Weights of a small mixture-of-experts language model, trained from scratch on English Wikipedia: 196M parameters.
Below are experts of layer 11 (counted from 0) of a mixture-of-experts language model. Rows are named router (the router's row for the expert), up (a neuron's input weights, with its number), down (a neuron's output weights, with its number) and show model dimensions 128-255. Each number is 500 + 40 x the weight over its row's rms, rounded and kept within 0 to 999. Numbers have three digits each.
After each expert's rows: a language model's description of what the expert responds to; "comes before" lists some tokens at least twice as common just after its tokens as in all text. This comes from a sample of Wikipedia text that the model never trained on. Tokens count by the router's weight.

# expert 0
router:501486519535532573531549485493526453481520447474516457481457537476436537452485599526513474574453557436452503533508561457580512558585506439480495578454515423476531469468479585590450512569487453476462508450501448481454502483405475460483524462460514561484533473564469530455485484477564467495488449533529529518476541502526523472548513502577479389444554492491489465547508481454490447558514
up0:462488498482465548510496475529544469508516426488456553528457545435490454487508522512432474552442491553482540454503480570447590509518515495482540509597514490575533518554508528464519539501506490519478504489530545468522468468502517457533444480520480484473517489491531546572533446566504537492493471456540499439454471550476523525528531525488546535486524482465511486431445486477480569480443
down0:559507466439514524477442492560490507536464481496484498527513410466449555499443480498478526478509530437478506480504510493543481504443509482475523501599449486479513456448464521533478485452432546480544460492543550577513505498545533493527483468554537520535511537524513516481404545487487474510493454473531432485494542461459535567539531496463536530485442504516507502529490535496457460530529
up1:464473527459478470466544483527539515501477518550486507565506459535569448499510396505517493463517455495503447444486511472471534518395420519515515514504496490528505509498459490474429487531455505494421521489523605553611530471500509554464569443491500483524513527520479542506534455480552506431446466527481503463450493522508501472506401520554458504467470404572493470493465525452454476549480
down1:486510480474505478554418574458491493560443466528463489503549442556484537482482535441583575446525554476492487483455507463502560457480553497499516542484465499527573462523534508508517523529474414466512526530489524471517443484486514475532482519470539459541484486440484512522526413494485477459520518464440528488499541553419519493494577491488490446560536465534523483530470475498481527517551
up2:496555466461457495513457606528566557436487514481534459490504490514503433515463457591541467489476494487421510505576434451554513468485557522507478507539463479507479511499542531488531533518448414453501544447481463524491514515508557458474424497514443467466533406516500512465466485477490507553549521488471574457528462509527522522492504529504512511494493539487523444414486486482567527483536
down2:586496460485564515497482528450523508480544538564493492456481446579485545482626507507525479530475509540478456516526487517560480491513502516548544433544499562524513511570493481512461480475472476412597535575476496476492486441528484494506485524442515562468507478444523479527450469492555450481515517609468536472502479465520500494482491451523565552465446464540524509416568418531492494499492
Description: Line breaks and pipe separators that open new rows, list items or infobox fields, e.g. Born, Coordinates, Country, Died, Height.
comes before: "| ", ": ", "2", "- ", " ", "3"

# expert 6
router:484508515463447544496507531523440423458550524525541401551508486493530496490505454535478517493470485546558447547506454447532463507493520533516514439534478496484466518538540460488488502474457490473458486450456493529451457468543589492479513534536510541484488506521524444517476536562505531502547534572525502509473470537527464456556565453474546517478575538552541447450544516474464483511495
up0:477556454513465489477558469508543548565517515427532451451579510455536454462481479489467584494512520502511527508510461485518530543502497560574506532478560517481447526536489478502535496437512484479500494495539505537548472548520496525525479508474484465505487508463558520444503467537499458515547531498518519531499596493462500531515485506593536493538466558487486452454550476474464496501467
down0:496478483518500513535471595491476405529512489487518550392457485549570516527522556495508528462546474543483505476538464535469428467458462491496575510516494480480591486414469520569537425554501475457472465488455483538431512426495449550473554514466387444541503474446456473406513554457475510473462548475565445508474501482478523450534515507447524494477439484558455471538505530470533483479490
up1:466557536477514453577580479541501482515457542463513493584566518585472566545488544459500521541542490504476457490490477509533458513483524400489504485555484487467490539476537486530465444506476525553504485488498398540538445562493523553481444487562512466440529554553504506451505505470456524488511530568520517545467396542543538492522500397548511449494566423502527578470526502609518480478451
down1:529497509541482515509494533465540514521508495536565499495509463505432454483497558426524493432510467468510569461491476504533497425534553510453577546453491532455479465474478518488457526500521559519487499551481505523571540518525556523467407440423503509493481540515400554536454557485467527496541516457479555461412546517456465453500519545506481533485632475527575588479446561535604453483466
up2:482497536446431472424558502477580506511497496513536522595529431562470435568437529461530483448518479493464486515508445469503553436530526496463546641537500471526518439539525477462444500586483432445485410511515551517519389549439487494491556543469440508481460501511477556456424502487485489509492498569498580544517605486509536563507539482525525490542486475428496504469502491473535522474466
down2:487501432515470467549533510509563510485515507563500483443518513498554600556422512494529492536459456515554482476529519486569505465476498542459489445487482500466522587453528493464553453493503499489450472462473456498463565525547445531501526503497527515511503518522504525526504475513511527522483521564491492475448478482575462498476536460446496481490522446479526473496463458517475474482440
Description: Prepositions and time words in biographies (to, in, after, during) and verbs like moved, went; also month names opening table dates.
comes before: "the ", "his ", "to ", "-", "a ", "be "

# expert 11
router:541553545430554557482539513464499471458496533560514517479515539540550515441489462485532538482560498510471536529522572561511484518452585435456500459457524542481519544525437531556471520469497542472508475505472458550455513468448493564509495499539545512510471570503481489465465539493442481515574497500515449542462494391469523560444530447427456432414472507472557553564500524512514464512567
up0:456547435473422455472514499530531532479498466405502473485451497469469423535552555534437500497516508474511536485513551531472451536463441497472467569481495537553533444362447574559509445465504568554462514515514488501504513388494488482511463467527534543492487565481493442523467503507520493444542525472512474575482470411516512491460444538526541494501481470515556507412547436468536497533455
down0:539394478516519466468488464526493516504494495499454561552514490608547529543477510560462554490494463487429580492459490519544500506506537445504454411549552477479492440527562499484526562533466441472466475438532541497364551531453524488552548521427479481500508454476508498551437536504479484540492508521449433445427517452490510473575576511494466517521561550542503513496478535526482414497514
up1:489498527485449491532424459513563480548578554476430455576469555497492477484467486505539472437551515516620558583545500401534540523499501470508510496514490510521430506491502516547563423493412502483484522498377500526517472430540456476543505476513501542528543499500564483466505514495469493457480550500442453461431509532477451518502492485465511443582488541500515522445514546483525513444439
down1:492492515499477479533480523526502537466498530517487478536442548503485457521472440487476533474523467491488471506497543513451515473519481525563533459517534480516459493516474489571528409505495470498559498458507536485282485434564462510495559530505455481492475511529433508518582487540377537525516549483552509455474503446460471465492425483553530482484481498518499473470500556501503499509487
up2:506544521515425580500544443521594586514507544479491490536526545503523484508408505562422511516472520513496454447495544504494524514474460558448527446491533463460541541443479508523492513541459520562519541415436486461511496541527550478517478447482475552489470381557480495522528530519513459506537535501473501416449473449498515459553423485465474526572473528524549516561521536488498521521540
down2:473457480509490511526599487467515525462497512507511621580523466449515482593546540567516478532547461518487477495470560464439499470510503520531490496590456519463479483480460479521430543496471515563463561527480528430383538485454456503484455463483410517540519570559461554424477550514385546522502471486480487485463497537602519522594548471562498502486554453472476487470501522489561485488544
Description: Sentence-final periods, closing quotes, line breaks, section headings, table rule rows and list dashes after infobox lines.
comes before: "The ", "\n\n", "- ", "\n", "In ", "=="

# expert 23
router:483555539494508454473559534473497537522477468513473481462518551497464569491497523443447441496538471493530439478515461458445513513503468513569554467520466508501471553451498470558542514478548452490559485475480546493538487532498521511478506471486543458504505521437448492417566448520480495505467565553549460558465451564563559520508499423504446517470515519420531476478500543429417519507496
up0:507558543464536490513573463500509463489471474495521417515459431486531543507531560511514500501480535491463529509553462464468513468535404483473532510490588467452546489490501601433533516501535514526454544485508488542463467518478479512533522550506602508481490486501552516509512424582631544489557582442510536505462550495514498457570516451453531436517519521530525489487478388461499547523488
down0:606521477476518529538542449498539556437422498531547578521449475489511471451556484555432557457534581503456555529496452530528503462485491586479414523490549546474492460477578413576519457424538576456439586447525525499471509527472529555509485466473479532487568466486503520632473497502510443479493439539462511484478520529534511485444521494447535490445539539544502473471528505415568464438493
up1:554496576531481492520529481556472516489471488463470511526446479499537518450553456490425534472440514436473457547509493608438536465511459475523534567561554524522540527528490529486528499533498498503562479481525467531510448516395452483538548470592540479566457473483520515496551445496513511492514520541552419491500480467591541516508500484411541495608543513483513477574583389499513489530531
down1:485543470503422505527503532432555495531473507493468511533516426577556429529476545488512518472462517529494509497512509520543466494431552531496474459491445467463476537494482430514533532548507505522498519509462507527495623511494507531481514526533466456483459544533491523457437574487491514527567410425454493539580502528408538489481471513507479488494540445506494484544495620465513488433485
up2:531487511551442532441413543534461435541521538508480482552488432502516538506541503462450516549505550514600552415463545486532494517528459474466558468594511503513536534525472488499541577463473471459490471458477567535546514474503461532465457501487532550463546453453546434605458498469544466517491484539462489513435518515478429510506456506555483460513464518518505510534507513497482476444530
down2:567457513509480489513455566561506441531403499475548469530446516486533555496471497577498467471464548553527462478501530532550525493534499487468490451532517487438590546543549513522430491483505482421446503522494540580447475537471594496430472490472469518544442635485572476365534581442525459514515466435581507503482521479524540513490470500476536498510466475477528462509496568506485485554489
Description: Line breaks, digits and units in infoboxes, coordinates and parenthesized stats, such as 42°N, kg, ft, Genus, Born.
comes before: "- ", ") ", ")", "), ", "). ", "9"

# expert 19
router:549498453577573518496547499482485461532425534511523512459498545471495471535546529484543506488541496499506498464537579512498482528555515461538482547535465511529464542501468535464539545467507507447477518532453489539560446452446469466487519538432485534423473530456483549431505530467538493507536459516532553487518483516462486514494494467544479513473504483427422458491523545478507532484566
up0:497479499493483543487499427520471499496512484448508459589440390492513514446568469540507535477456592477555501516522521528486451598548559500494461519541499469521475451435514559560436524509515454418552511472466470453493509563485472564480401539540567479516500529529505478542475545463511560574509468599454544580465477519495558503492448469499551500390508504499475506474546498510529496474461
down0:476496610508569497484523469518485470540489530533472480496424518570546435502488483508398455491510474531511501515413471413450509497492496538527476508539529437475485522484499473538502555501462527561573451494473540535423504603483460552492585477510513535508532535473521502542445500567448506506489462529598467534556480493499485502476509449479538530465411420547485495424523446577404521516494
up1:384433516510533480519474470518543520504499491547490465559513482558475553461497460473416448521465500513463490449504450558549444465437457384466553530497432506538494449533535462496495452515500521489556502483570471440475446485534519453513479466491544523466465453483486509540534421542545522507475549508602515519523515484469501510506562462567591522544494572462461511497538477468491474496427
down1:562473439421470410523499482466571509429532574466486461525472527586515469542569492500505503515501428450444571532449516556518438432501552526509511503473486460496525565501506521473528527463491536480547465465483492457566521506531518514497622484404495477549554476474460491388497510479555489499517488474494500508525539498505488511492472530529474548534471520556530458516561582520516477474530
up2:570525430490517512484552495464484536565558553550445442478594415533484552504495422459477570545540471520547535483615489425547611518530535440486508432572512521516534467514484469554502532493487510567492538519497463493458509493523482453595536501540513604486529483457500521474427463489460528477469554499468551499513542527535494555496483487526472503570450491542469557465491483563469555402405
down2:602434469476498539497454513557458489530531527483484452454509504503469448500456494463476526482556497416564518504521489516570492434525533507515486516561462614522513536491498467545500451529505484512591513521498392443496507463515509508504512452540573509462592454465540441499470475466416458475526521451534517564552578514545503504481459482506536496504479528497520419446506517521527537541505
Description: Single capital letters as name initials or word starts, such as S in Thomas S. Butler, plus Jr, Mr, Inc, year prefixes.
comes before: ". ", "\n", ".", ", ", "6 ", "7 "

# expert 21
router:519511493482552469524488466531513504487478487543450558513528543443563527467423457552495494502445493400517506472531504481557451513449538480404415463521451527465608487502428441579544480440487491440575518483508470459473502547501484496526524554614480535453507562515458486553464489527608506489490584519529461479517493453474541500545446544507487506446419514441473483419539561483478452595440
up0:480537548519533536488501437425472505566532529426528488497453492529491498569524475508513519507500604528531508470531479515489524560440456446512545450422557517487545457547470544529463504464514520549472523422496518486537504538442481498487451454489512527490493490428461406570520497503486518525472528478477421537464582554447449578457511479465539486499477433502561556489463469464499535425508
down0:506460522483473536536461476494587469480463473520550508551517495494506501547473460497554467517444519548461488468545511470515460503504518471504438504513490536469435505434476475494489531452547521556516491432532518517415563515443478501450467494497483445524501444502526514433554532499480479472460525503474519548513449505489465554509568525554484449464530520523478549528519568478468441491494
up1:516451431448524516540514452570479467528528489561489547497537507482478471450483481493464474554461498460459532520495500446573562488490487524544551507460494472580564538469554484574532496451477497486503526497542400432466507452512488455550475424522494424451553497533453567450499430496489504520509542516533468487464520510495499565526495535415546454491547519575422535502489502515462433496546
down1:482483446579516566570469483459430456465485458516447468523513536545501497533538500486491482497505497474419540517486506497486504569505549481514481498450489486499476524507503438543419527447514464488458434483522512453312448445535558508500514551469511534457588531442525513542432535510542494532581475518468491541498488503454437528409452535503490524533463497549532543492475525556485412531468
up2:530509461523489473391530462461527502513556534483492533544465475532521536464504404487521504472531529516544516421458450484563481513463530503472542473508551494461488500491445544473538530536435498558453552535519400532521460562500471582598474510468535465459481420485467477494582530459520487506563477520443458480450437491569521546540454562461503522507460498503564499559564498504455489463492
down2:434541459538507417494486442512535601581458509552525466499550436466508520529494498560491479565512559507446509452545521538507501500540476504459453489485545521483448490493466504518494460532506467433572538485547472458254479546460495457523424477523524464490496519552489462474479480463546502498453595474448471517506492533575509487511546443495519502523555476437517465488539490519475500532469
Description: Commas, and, with, including, by joining items in lists or phrases, such as fever, headache, and; including Redmi.
comes before: "the ", "a ", "and ", "an ", "his ", "which "

# expert 1
router:506453516448513556489469510491489502453520556529492510557446523553464485509566559564490493445552513484468478519492500521527507493527550524464514466496518529554510514503440476545525533450568464452501474520523469517476404446507489538483467516563449533440481545454551490473469537477440494522498524557489416511437486442491526549476521456454486526410476510514551519495505533485482474497578
up0:489488605465510475482508459583472529539506487530487455490503494516506564474480487540453465541541417557503473510485478491536544536547484521546434515562498536501452516532527564437460467534457526492553530435470490464527499511455527528505589452517515503512479496575592474443594414520509421483493477472512592523519510547487498515588532527522574538590469549509506450487534469494442504495488
down0:559508528481554486489544543467482569538499589515504582567530483503432510486490551442554530491475509489505441454468400502512515431475471528427514532472502432534548441437498463483477509534507467492499434482470467557441473489572513522532474495561512480527533430487492515514443539445486473486450576501521493502580446421459461512545468486488518460507569461463483513488486495400537511513459
up1:524503517511446460461556446496506518594509465545465535505467542491521548509512462533549485524506514469538477519513525474534503513501442535466525496560609457565504504478461539524503509571459521437561462473441508491496467518506415536517570494554483452472474497534517454476504455489482516521498489499540487559492470434544558523542444422557452505576536496449494516523552432464471457495455
down1:463474538492503452463463516437434558511447529550503460479482578510503515516511500461487557544515513509569484488449522532521481468506534456457478447467496558463523538406550511489461396542467513524434534489452498512538484451539512466483548486481446501501527502558422577428496475506503543546481497520473492568455563513464459484499539468476527479476518548543471506419459495452569516485501
up2:453528529551506507486524509548422492457539529467512554504583524497468470519508526489430525534520482533536443502535423546439544468461465477525543552471477537503535593504484503526535563435405380441464485542488484501518517470501517526464483537450517528521469515399500457468493524561495503467539524490468484478545559574474491491463487462459455571514550476491563466519484511458524515447508
down2:584456487526467503501527526466492523467478545486503544528573530545460473493488486477452479481458461502534536535495459504533497536526516508508476449503459478582455463418542511521585507513497591530497483514403473475408454544476470458506478541477496481462468507517443512512536464502482485501452494506566501484455461452437498493509472550494476515433477512507497504428481535521519501531502
Description: Past-tense event verbs and clause boundaries in biographies, such as announced, married, graduated, plus sentence-ending periods and commas before dates.
comes before: "the ", "he ", "in ", "to ", "that ", "and "

# expert 9
router:433465491479462450529467492496555522463531522493499463541486537474545521545491454542516456487549515480511488519531472500507434489525525538510529478531549592538470559484544466532537519541518513453548446500511480579441497558469474450502477515555511522526499532489495479467513504500497482545481450454541445487502494471528481584458511552487569437556505539429501493512522540482391486480488
up0:454521554534533557461494493504557503519511452509483499442490477493510460495529471447538535499533580576513521536521474444475571545477476499337498536506525496469477516486424545560523491439479415459522530527543506507527511536538505526496435509489478442481514493458516467551434533500527483492552491515504504519467535563511542507479542426512518538477461510541515427486536467473513560458497
down0:463490549567635540466488494407561467506480559539460504508524585504479508532502482510484455462499497428547609504514596503556445450448494577517532498538523529530479511511455476534598489485495505582492546493466582521632510466432490485478434507493507510469449536458446485563456488467509539533559446500464486485541446530409525459491581507487549497496494518531528464495516457501406545548517
up1:536490569508447489506467466539476560502494541544471507470518504538517499513552519517552564489519442585437514477476478483436458485485487521556543523508551526518488506529488426439521472481416595572491464468510494531492523617521534469582566529491450516536516496479408537442528537499507463481496494500530446523531484438511524431493541460457517532444564493486492462488523476553496495563583
down1:494451480471503478520516517530538474524513459472482478496494445520533495527530501529451478491513520503496464512533468501536515487507481497559490511488518557500512559507484515444490479529515452514457533567546473537098548430465514473451531528507506490501502453494529466514483541543535533505509469450514480490452488526561436484482535557529503502546503528454487528543539486512466511480438
up2:440520509539540497429467413532498517536504466546481444527494427491461467510528471501441570537432468454460472437522551470478498541466479479493544441561521515452504513544505572453493517540465406468449569502461480541482418529526475493540468557497577518433450482483483466505524496492550520582526494515473496528539460525556461464453487491476440508496504472504542492513512497443477519559513
down2:488453514485529510503485445494468533501550483544508490515547474442567465505487384551525462486491519573411557531451452440516460515534510489407472529514400506548489485529556573518511487470569527506494464453494523451319513540521433553528583510524553487511532487471464487446555549462520534493488501515517542485436515531565428474533466445524458538506413525452484539534560479487488421503516
Description: Prepositions before places and institutions, such as in, of, at, near, de, von, after University or Mayor, plus list dashes.
comes before: "the ", "New ", "200", "201", "199", "197"

# expert 20
router:476534451440513476522460562540524464550453518466517540486459541545526494547503458519486502417518512448492532493555454470541504517452463547493548468545439455473532541498520487497472509472545489468540435478468541514580480446505488496509470510460513445551567527511474428541545458554427540442442552471448525487472512464470440528537519469510552439558497503456577542584452491402486571416462
up0:474490566539441507487592514574491381516489546516449457534455447475466484557520456381497486506504487519496502526531494439512468394542524483527466502507479494483514466508496465489432527463483428517464584501498435513488468492572524537575528512500519462494538492511487536501524519434544519518499519518505528522470522453502524506471525550487479530501513489487465537503528475500492563445524
down0:584497447490486561481508493534403446564434474508539536432509557501533473507556531486521494447528461495506555550480583479547530544508531524445565434529568465465521512484529402464533511522543512514457508468531459476480506475488457561517508434561516465489490535515430547511445468496566445561446510511542509427458447474463495502553506504484491498505485557418491479506556421486504514475545
up1:526496523481480470496538485458515447561526571482428516472450490520464532525526528534549492543511563511547523512490552458447493489457552442491490458579496480472469446538517525556501641429527522469578495550490461449536463521471464496483581472507503490505470504432506524497447544475536483455487438512522534543461574457540419548507485497539507492462496555514532491506456515547481510500479
down1:494535471462480497429582448500506445509459572439557490491479609491517534521505457505426469449520536521457540499497501584552501494491469537528538527448472481461514482516493446456479494537466510433487463517541535386496513486539497551478410521484503524487513536482432539451521451499473530415429456427451488493454533483522447535543611442628535536543463514527505493514471500475556458488556
up2:484539578532481520512585439517518545578573490557502537488522442491462471445516493459538544491559496463503555554451513496464527507416530524509451464515519558480455487471444476512500518507583403527461461534514491422511502576533510528488543556529534492499457491455459493544552554532527544456496511423487464590505484547521454508496555546528585432486480485569526564346517524504529503515475
down2:491467438488612487515427525481521441456513550459461506504503503540489522497505555536500528455554534426523475492438489504521449469544471607545466502561530519501470484418560544529534466504446486472602489478566476471505535495547496537521561490396512459434537472503424502544487483558493484485482509516516554452465537506536509514422470414466516510412519519531529490552492488457506484490587
Description: Digits, decimals and parentheses inside coordinates, climate tables, CAS or ISBN numbers, and infobox labels like Succeeded, Location.
comes before: "\n", "; ", "(", "|", "of ", "°"

# expert 15
router:517453552455545595512524452499466564496533553459528566521501522537451519468427503501530485515445586523506500562477488565548534511458465556530515523522485525541563507449448459538555501524535537471532415463530472543574550541524467435568502494536478457462531517451514494492455481487475474449461511554521481517476507486472507476536540439527505455501503518434519523454482505504468439438474
up0:513519424457450448535505527514545544536546555455474479524492500509502562517510477440508541508491528448564473470514491447432538556482544544505497477503544532467482527474605565493443424523414546490568561483432484473526451506466533580518581524475520519488536455580490537523515427550454515426480550468510530492444569472516494551564479476464494455512478508528459519516495501501501527443581
down0:499520547541486454521487520520502470494458572517430548516476506524542508497516574437489558499489503488524471527520503516560494505521586427553526459539496454499437560453473492553602533520526498533444513449442487551429573465571504448523527509558459514474485467496432493544486543488442466527532497532507494484507478538477450576509513533493446482455533532512483529498544463490507491473463
up1:428497447538510485582469485489551448434502439486507529533514510445497546432524399536470432518511459467447519475576464508496454466473514479489432451508460527425493510500540582538503479501533533517498528527432468554462529457540448456471465585493501487539480565468482462571480491508515533534421504501476512454482480451513587555519485512500558477487487550582451485534547529490478464493475
down1:542465545480471446505451458513476527511503427422450499437492548514441575465511436568420557583501509557490432508522545434538524502435500471484474480472507486572535502567549515480501514526535499497561507504529491506487459507535540519506479539467486562501445467489506528535490423483485408574424518443489513532466494514563548513475494507467618548511495536507499476453543506453499440406554
up2:494504499557519486538490440494468524434436520556431516504509513511498476428454511511512558499502502581488482412532519546519524520481504495535455548501476507531487569460485480515506489547525537535548554487482511536481547485453556525474562502482551494587541506445488478477538494564489442407522521536519462556458409472505517432473509473517476528470536501518516497583498548518494531536511
down2:495498457569530484494411504476465431440455485594467564524529406426466435467512430517526466497428554493525436456491463451511494598495524427510517512511487489515459532435469554502537513458566567487462531532435503452368425464532532504583570480535453521528502448527540518477489467547470531558511526469550505506550463494437457499490439563517475481461539453465462514518477575532531492509556
Description: Head nouns closing names of leagues, schools and organizations, such as Cup, League, Division, University, Award, Army.
comes before: "of ", "(", "and ", "in ", "for ", "is "

# expert 13
router:472474513533537489511475515521516496508481503511566505501534501480531509473473436591532516540492520451500477459520517571472488444518538494491512458561476445576529535530396469537464468439504504507545442482497476469666465501417462524471475459544400501519507551438497468497456431473462518409510582471468442484502531466475511538564505479489448491460536534481496456527484484557539473438511
up0:578510569538572474570540451453505431582491505482440533568486576533541489468537456505441531463491486461536585535530537447514493425488459428545495547527498542459514483545533490594441488472499512471505515571444475599503541473538558507490564574493478495480491472514478563515535532549515446540527443588488504496540481450441421560498465489493441471455460522529459492491479538504402479501469
down0:463472539449523444509546470534540504444440492398467518499477490488513501484419475492442448539516490534424511525530561483511494527427473500523535507479457545443499456536415470534481443558509565493481480417510473507480513522547510523492568492522463542557533550500490493553491531491518467508450519480505489452435477496478444499508566533493551478498456498488481493526451548529449478448517
up1:501538514508430557496536429526564510486453483502509522427519467444439510435446510444461524486420497531476485445548508515561552467524508429571541514542492596527558552504507527478502499486491525562481419456516476527439595541542423514491484515474492581503490467477514482496513516485535454524614551528499495506511490458503512518477565448507564494578520523533460561453484465513506488476423
down1:465495530497500513500480521494551462532490517470432510539497564556457493496485520487456494557540488551470504461509567443493527613555451490545482502487535394508497453501456474489497481521504469597540531598501536544517537532529449484582515578570503520567490466488502489485560558485524518531448485553432481507482551398440446548476398503517535509518442515489525475469429523549508500553451
up2:550575444445453443457517455445517496523533563489562415492491522568455456510421515518472465498503528500499537486419494441578437485518480446451440502435571451531527451458440495520476422450432511489476543427433442506417498500468481436477491443483480486451491497549566532433517565569473540478476471463500430481431480547541385506418493449533481481489598495466406488489503534520435487502509
down2:463492441489462500506500501409442549518609495426497493549517538485493504558582462517454450466518466497537483559535474505460521456539451545426464554507516545537433512472492555517553456502520488538539553452466523550438566542526501450574527475484473488481468451527532440470504575517571468452481500505517509363484502528528444471390470477495526481433510545499547477555542506513438516485554
Description: Numbers and amount words in statistical or expository text, such as 000, million, average, income, water, energy.
comes before: "and ", "of ", "to ", "in ", "for ", "|"

# expert 17
router:456599520444471462530540517474446550494460457502507453534505455502512555468533525457526581464455573487524522457483547464510467490475546526489464495536484456533551540492560526423536482511527572528503487516525538531657467484543472472477520473444463511481468490469512465530480523500572460548541473548512445479528470562503416454552466456514442526431478494460463471536511475432556474508547
up0:525525514442570466524501436466516533553495491534443439498495445493422523559518475474482464528474519523519512476492473443524471515504465543475418509520526509469536472448482485507465532439467467493446503486555503563423462502454488499466454429496472483474526533454474543467465536476632506457524504426525490568458460501523466529495505505474515506574510532536491449452483497454403507447419
down0:515496535561520477518489463480515472485550508476595495477464542442571521515543499561587425576482483462510488521503504525468561481397519519453481536524456544475410515540532494563528497492525505494529520498519427472438516539505475487460579507517494527496421485527512515497510554455473485448442484555505524473429438379444520553425475460562472500517537482463521516438538553490446495465524
up1:483498471468445481483521455550460471431546526507460505486481508516403509508512471509559494508592546494470508481497498522533514527513538496377487577476490522574460503389529507511413493547485461489545502538514524544549463456469527507448537608498518493484485547502534443470496475462471569396591557446539484520568455544525492493557527471497487497447484488453476474519536556493501482517530
down1:520432493475575503543492447513477485557554494552480526546461514478454507548494473558433500492489501522451487536565492512450466563529482484531512486489499509531476550485493488485505483477419487506480445449475508516481457464514509494544552503423466520556492501496512404503530540513503494499518488471503491485523452455472625431483517531534530492591513494521521514549460431466445489451516
up2:502466524480504510528528486458495496558543530455494556566479540454459473431512487567490434473475442500497452476545469527550460481456454473572554551562448482518473490485501505490502428557488545502396485411558429544510449446537479459492452494593479409458579504492400553516570417527464531481524478421504513473532508494454582501502532522590526516600540490458539535524556447519479539483491
down2:524520529359460432566459482501535500537496554506477504500441510476415516541516468450604571527495488514494443541405526509476536508461522591575487508482462510502380517480575446488513530498488458560499550549537527434493580481484475512438586466509441535541496506493555555496552505436500522466480445443452499505436458466447500484531524556498490441487415527526496488524565565502518503557497
Description: Final pieces of words and numbers just before a comma, period or apostrophe, such as -es, -ers, minute marks in football scorers.
comes before: ", ", ". ", ".", "'", "\" ", "\n"

# expert 16
router:480506524494554514485527474538469503468536466558565528440469452465476551490516445576544490477484562437501468474530560526458407499448490478476498465423530481529475509509533476417454587458542529470467440457596439517487509525440444489433435557545536453576455483473512495480481485440519515592466471420552447523524431542440450451558506515559486522478588542489528469461491496444464502487555
up0:474499490514479507589455448492419492552468450430536475516466572453490505496502543536522536488454500539430474539566451510559449508453538498515554476426524465497534466455503506529478415545538572474577491427491503463534471434501545573531498439490413529522483475522511518469535445578497533499497513575544508545481496502551542478508482451466455532506533452456471466502535451506522473465530
down0:520468477489541471463482558504465504475490575521534492599506467518517504521491540447521493460514526497611547544476542548490460491564529526496484464497465553554513468487517433513501497439473403532506515530486469549483498574445468483474553545520547523524432501519531421552498568544488531468448498474475469491509540515524456513518468550518502447508465484528559506523543480525478427511502
up1:561515528555579517536574480483489511515568501531427528521552495423462509517503502465497471433419524461442498527581511501575518460533524470537494573542500600505462529524519502486460483514518401455457441468495466455531487486562527465455516499586525447516412413485460475455390479451475487519553508495535496526546513489551509526455487488479525520509498495513545479455558522435459484472380
down1:507521612523479474458515579482572490513475566475533521550444545447488528445442515472566530467467482485454473483466549472481485471510567518539505472538479443498463450519466514445482556538496449470517503498533644456475545462461476581437545500495471512564517549543535489460482468520526559537498476487518559468479495513555528532469500458449481543556488508511473563458449429539465549473489
up2:551494482523592456558529495514559505520538460573510491574494508464497432501555519508543488427485500510529540456571484511468469524520481539562520560479485541526484481517554475474436535464569495514505466508474498523551548497549486472504448534461511525470497437577456540451541503525527479555589521467541500462438502503523472565473489503512526555515526497540519448517514537461524411464482
down2:509565493492563400559512566505488423424500530520564507463481490526521455472533512517507501520464550605524481489486462529515481504574436497570617510540439530417538515439550520523521427480486516477554541524522508484510525489532460430458449500538507507517508516575496519486529527475480473513467494549431482461488479550475471545500510434540458488482517459501467515520516545497470472396539
Description: Pipes, parentheses, dashes and periods between numbers in score tables, areas and results, e.g. 17 acres (6.9 ha), 1–1.
comes before: "| ", "|", "0 ", "0", "\n\n", "–"

# expert 8
router:479577483502529532497493494484467512477544512461468417544489550506498504506464466624497478558501499509565446477569487577530490509525539539471511467512453542517562508512488499559569504546430522464499468482542490469511468526505514573476484494550456517391486561470539510441485491476516501502429516562487433455501506476507510508518575454471561459455464478497502474451576550433465426512499
up0:509492586487529548475427494455541553497559473557479501443487502508488467479525445507474585511503530465516427492476540495500526461488529485462511502449513559601489526540595522468499521542468552456561543518519473509448560535466551486439596471481527453518600469432526480489451413534442526512545516487547521520473501521527553493425476461458464515483462457538493507499518536483446558528485
down0:519555558544511526474541511456515582518397537526530567473410434456526479548598479494454565501548444569567510575491555543487558499483522482452414484483502558495451501445504546476512523476533541472497531526457518425596510510491556486458509479505518550465477466508498468538500545528475542501507484492480514487484536505508593479426446437513505505467523519486501449554458549557550506519473
up1:483467539552538561552436533510434557573466479536473495472521517470541450477497576511486547472480483506471555482462532505516523555501439570516419464443481481569547424499541494557488498507438489475455564491504487567508458423439469431601518490432555509499561497497470452526516399515442504524513477480460507499500497576526531480580459537596525517533531563508485597555451468491447449486467
down1:411503541489448516508489494538498493528537497478496515517507497509512480460456502480520525484519530492486457516543502410506492469577476536544464515498496545482484476505480431492519529500509463499461476464430580502516533465517489558417496508479489548495442533481492472467556573424472496534510522495586535506510537483432548478447508494503527489556469462521494480447491509585583497462517
up2:520542457501486486500550486495454503490529557528520464474550519399518571482531459472465430486515477477490495406472498552492538486514501512516522448516540506493509541432476497511545509565489507501503540527501551510529555478506535467511452512448509497452473526448455492531547516506482446516493463479459507489527461418482486465452536475552524474555543513440480484538464467491484484504523
down2:459484488468414489410462503511481512566547477513460522528517436529433469508440513552518495498496505559545503541517553494453523413515551516468526608512545462511479502579410535552429493484566537490540504530479444486566486504484517493508548548537510512508483505470515504529514494586514539508548501448507542518543427491485488486586424579563532443490529471438461503535520493561535510497455
Description: Sentence subjects, mainly he, she, they, and following auxiliaries like has, had, would, could, have, in narrative prose.
comes before: "was ", "is ", "were ", "had ", "be ", "been "